Experts of a small language model: 8 picks a token.
Below are experts of layer 2 (counted from 0) of a mixture-of-experts language model. Rows are named gate (a neuron's input weights, with its number), up (a neuron's input weights, with its number), down (a neuron's output weights, with its number) and show model dimensions 128-191. Each number is 500 + 50 x the weight over its row's rms, rounded and kept within 0 to 999. Numbers have three digits each.
Before each expert's rows: "comes after" lists some tokens at least twice as common just before its tokens as in all text. This comes from a sample of Wikipedia text that the model never trained on. Tokens count by the router's weight.

# expert 117
comes after: " a", "\n", ",", " G", " by", "."
gate0:566463435464468451557474491536492533499531520505519521493540492449573526455433516405544555440466544472461574422607486525501496449589542540533509450508477512573534478541457442568458447475500528
up0:520433484468480511558440541473485523585559593477576498539488478519527537503381452504562522503528493490468598430618594490432473463565551493482506405438469543525428481427432501502461482506454537
down0:478503562434504473524457485483495469527465445477522431528500539477482504458578625415486370495625588501557478459553461537476517519494443528561445489478516605569491433498474476473462495489457451

# expert 79
comes after: " C", " in", "C", ":", "-", " c"
gate0:587444473527517417519464448515502544525479456458475504539578536411540494503485517503583513441522549472474510493483509536483520526598507493483565401442494525582488396597432461527489483476496541
up0:548375496526509503558446509401471481586501552486499463560557493534533480563444473602567473573562480430439549504556598503435488535615509515490510362424464555471410384486444480424495495479496624
down0:558509531508513587474415509530507411575549480475551499544468523449426507515555594474457529520571525534571464418481522541546504485492446523451511564544544467552477487526506493410494528517514460

# expert 95
comes after: "s", " S", " for", " to", " se", "S"
gate0:634469435457508427506421397547475587540538504539510475517536519387531495486454473498459533502419489497491492431539445541557513453589494559550531410496464501592528468555496512507436460459492510
up0:574402463434500488522411436466461542590557562505518437550508528505559526529394459576495486571480462511469533478582588492498529490530545496520594344476448478492480483458461536414456463477447528
down0:519528504595468451525456485547426502543494490511480549471511494461555452520569584576450466508504534445557519453480546499502522513452504531533441460444457526523608471443557471531454491539508473

# expert 44
comes after: " |", " =", "===", "d", "ri", "ult"
gate0:548466480495489444480445475548494488472538514589509470483500521441542505483427531559528492535429529509486505455536516506517530495533536494485516467512517513567564420606523478588532357445452572
up0:518400514506506453499423511483497429554567558547514476495487523527580532519399480616539467531519554512453526483572647487425541496458553484441505401482502575511504398521472438456528434478413594
down0:546490545441531552585442529434516469535500497524560464560531503433501485514519469433461425482609517598544484481460572473480495470546508449470526511451516464500462413563500451526522488473517470

# expert 56
comes after: " a", "-", "|", " A", " P", "A"
gate0:566500428513498444637442422611584545460524521509503464495469534462533438454464543502535512487459514465409481446550469582483527394492567551579482443506467453544568479587477460564539410433539544
up0:542464458444479470606390497503548516483553537544523436509456490501494446530500474576543478517523453438458511515553596542489542445483570491564487428418413519475484401470437468429510424401502545
down0:491576536496582516519554615432498547488661511537569488527481480458511488454529550460493474522547544575577537490489452490512444499514493451471453553452487513520480470542530499466517559493536456

# expert 52
comes after: "\n", "th", "ph", "T", "op", "ite"
gate0:483426475434443467497452434631497559469552498515549484568507501386500589486535534538528566477534547485524472489527491499553597440516484477530537479514439464550567475606479497556488426526531526
up0:452363518414478483516423473515469543483502569491529411531507507470560594501519488614551500531560571443500537592524585492473627473532510448487544479476399493471499410473391509509459426521475548
down0:583387487487458611476502511432467545558530498518610425414490504475482475600571573470506482494596453440539535510508509513471448419499453515429567487521570570485407472557487540531518482484503503

# expert 109
comes after: "'", " in", " of", " a", "d", "ed"
gate0:566442480542466433499499460590524424398553502508530522431523469322516500466506539462475557510466512474482492443590500464503554434558508532474494505545452438596560547574478459582512438462469480
up0:551413517528439477526490524489503453451550560498563490463472501403530516503445445558484511541480556465475551508577597449423517488556498512456525443481417478516526501467457510501490443435457526
down0:610474474526477497573475545537531502513548532476487484517487483498485453492607515514471458471544601575534472495451552527487454463530501433471467464545466460487545435540524424514465545533528490

# expert 149
comes after: " |", " ", ":", " Po", " 1", " a"
gate0:624477473494565515532466505515495573465532517476471513490558518391472557489434455528547540458512590501554506446560492521488520465650443524501509387468461496619566433553553422507545483459547521
up0:593410486458532539539492541460426582509545598432544457465539507451507564506390423604579494493611504491530534491598611477416533424618486489441504331449476515526511448457499469441528514484513531
down0:559494513421502444632528474535503431548611507466532479540528517462521489559547585529552460545602592510551594477468528472461450516424465529457528587499489507508519412549512457468444460555433512

# expert 85
comes after: " at", "'", ",", "l", "ar", " his"
gate0:571446433492525443529467516555430576434510507486469469513576597426502568477476566478505528455445559465501490464582478478530529492545563513586555469521525556612506505589463540563401440526512517
up0:526433468502535504556458557479424559510528542467458441493550628477520587476433526513528472501477553507485533478577587462507486499520576508546544435491507626523446477473464584485387471514482507
down0:524505459495562518523503501476480433585493517557365498550462546444487449573524646419525498454525559486564427434464512533554521538505441454529493457516507486498433493546503479483488489508463430

# expert 69
comes after: " |", " P", "or", "ri", "ur", " W"
gate0:546480437520481512516410413561537498486580565520493543537494427381508487500468507469490550590475481510539479429559510482541518443546529520539470433531464526576546464615439410495494432469521508
up0:510433468565465567569420427486539499521602531526516509540497408460536477519406457547530521585481478555523501475563592483468501439511551486494493369475445528537471422550403467378503443460488525
down0:517395433501513526559442529465491474492531502455574503639500508500543494584481581460436484491535526539528375486527651516532550532491450482521503486487529480565517486585513500474473450564423443

# expert 156
comes after: " |", "it", " and", "ma", " Ma", " in"
gate0:533486437510499477560459358539525506479497455559503496533593555407501539459445578380490510457461507455529447504479470464485467483563461553495515482541465469555584447609464461464489456421579508
up0:498418471479509498604452407442507503513542510489536431521589544506517558477435513491503472501498504461509506510513564491426476493566494503429510452491444492501513424511429490353472463423521529
down0:525500623518556488592531508454561492561531446481565445535509461537477543527599506486503484499509541658581564534494485475538521555487548455508525555499506490486500460609548454512431471554442457

# expert 116
comes after: " ", ",", "b", "c", "ber", "ch"
gate0:522496493437500422575416417531521515503545516525481537551525476484552559465425495505510510455537531534542569464548471471487546404648476548499484469472461535652512469585477517536443474531508533
up0:481446505460530477601443434453505512553556542478454529572523515557600570492359456581516450465625493522485596533534576538428500403590506501470471427435431540559464477472462566413462495574478598
down0:496496562447530561511490457474465470507529502442571491568522450484522531507559473499476432507528608533518544468522488510438528499555429544383521545414506572508479407491480530515503492525446423

# expert 101
comes after: "s", "ed", " an", "ing", " An", "ity"
gate0:557574422523493454534490422474496524447539472518528515592515512392537446430500530483457478457512546534517473404608404528455573447575478509470501490513495502553569452515537496584485451528546502
up0:521513458478423497593450469403488484502547558543603486580461491476563453503449482565521437527521516503498543493555549507402545477566470480427503483469447532428498398428477539539490473487508521
down0:549467506550579593563482542484445526517537489483465440487486508508533504577516599498498475476568498481482536550496522591465450475523446446515461554445489543585499459561505457555537554537426462

# expert 154
comes after: " |", ".", "|", "t", "ar", "um"
gate0:575456436507456471576463480627480554428512511486506449501533481459545447456444539453503565489516476447475471420522483522541487494541444536506560474484533434617541511598433505557528417472440558
up0:596416535518496455592451523543443530468542518469495414488498451494555489486403492525484517483578478444494484472516583501487484502470448504466597455432488461549454451512432511508505450473393546
down0:555478592453534530588487542506510470553553440467520516554493536518569528557481611493447512576640538526523506444531573535544485567458474505522550436498466521549563485492415451505618477579385463

# expert 82
comes after: " the", " |", " win", " Win", " \"", " ("
gate0:572442422455491467536452440614514467486531472549473502503491522444556446437402501476534537468401529503504509432537458508529550380565485537529538424497524558593574457651439494573460459469456524
up0:541399462486502483594412511495495438527541484530439513536462525528566483474372459561551459555431541543475505468562580469451520385586475494450539406430524545514498422543436519489472466495435546
down0:616404498478461442592497526468601450533524497534469481583448515444563487523557568424425520591607605535553542493517588526555505511460459522437520492495503458546537428435506517499560443535455448

# expert 110
comes after: " Ma", "\n", " ma", "fe", " in", " T"
gate0:525468508527535514569459430577476553532526448568477468491470532416560479436509491481449500413496507446527458380509495456498526472611438525515400558504580433618534530594480489549542448432522520
up0:493409530485453507579453456489473489547502553570520392469495519472566531472403465565476451493548507456517535507494602399421492474591454524472464433443557494541450477510451512487482465433414574
down0:495440478508519502528539550466577502564542461572496441555456490492485542552632549433495447477541655559542513454568560450543452482404570563421552546504454490553500482488521457476446524593499509

# expert 27
comes after: " the", " ", " The", " (", " re", " a"
gate0:585452497489524536594491488573460556417456487490481483432500494377552496443465487516462532532420574490435542524554440548471534474527458563561515440486523514573583449613472457541507404459477505
up0:566429540479539562606453547531454563479540552486504423483482488461533538485410477549469536503511505502466560539580587508404547483512534495530516372425501501476466410509434522479534456461459558
down0:570518554490509465630475560476507463462489533495531487487437547445492522564554556496499481518627673509538566440431547512494511569507508511399492451465491612468549417521565497468467445522415407

# expert 159
comes after: " E", "e", " I", "E", ":", "I"
gate0:510495432503527477464429481552537494417571497570531514509507474419511542446471483436490581434449567523493507436532518497518525484558507552528566421462448512545504470612498387524515438471561564
up0:453448519466504512461428538408533452464583516530571485485505452473570576451431456524527507462533531557461528497568661470440474504507512494468543412429459523471431429457463409478482438473498557
down0:463512490510594570493515566453550435496501499524517514525368556427486553496516570397507532483540640592505451454517511619531535550445459490380484510526476573471447528461497527548521499484557476

# expert 38
comes after: " the", " S", "s", ",", " and", " was"
gate0:559453374562525437529468445577482563485529520480522511495479497413521498460455492474512558484469478491458457425594469496498458426481433545513577371504481491540542488597492488569496427481470521
up0:521362382581541438533423482457485519531577592491541455489463484517545473522429459571512517482527486492490518455600591466438407469451498497466601339492453493462472465468488528515456410435421543
down0:557420486465442400584383545488473484528516473548578460577518499571568493493569534489484439521557562561502570436567546575482481493505466539396487432360501557469488516479474536500521528522378450

# expert 155
comes after: " 19", " |", " 18", " (19", "20", "it"
gate0:535432421509499525505463408625544471474557480511580485460450504435567618436437515388525509586521523501561543442475508482491558410596479579386554494513489532600558493608438428544420455505547555
up0:509451466538537486542399479513544460495530537514563505549519539508590601459437465483578452578518491582496565514525612473483568486577518555393608447389459602507514456509442491488464437505504532
down0:502551556418565520543509606454460439508548566521535551493455587473440526583496574480459567510556482512526515522454473399506546445473497484513412502524530438465468502483495495531522534476485453

# expert 77
comes after: "\n", " |", " in", "li", "y", " D"
gate0:585419445487429502534518417625530511516569564542536529545497481455519464502531568494522512535460479436506548473540491472478539480604488574507486462521537493553538501639441473573528419599479499
up0:527403524493426553577489465519532514545615557489567500519521502552505497479455506539517431518483442472506547488554640452475508492557502519508533454467480544507482436543437520417535452544473529
down0:550545564531501433474484528516511421499508461551570461552474462486511486505565569510587449537647582490538451473519539525540482483493557525453539474533556577492484482517510448475537553541389495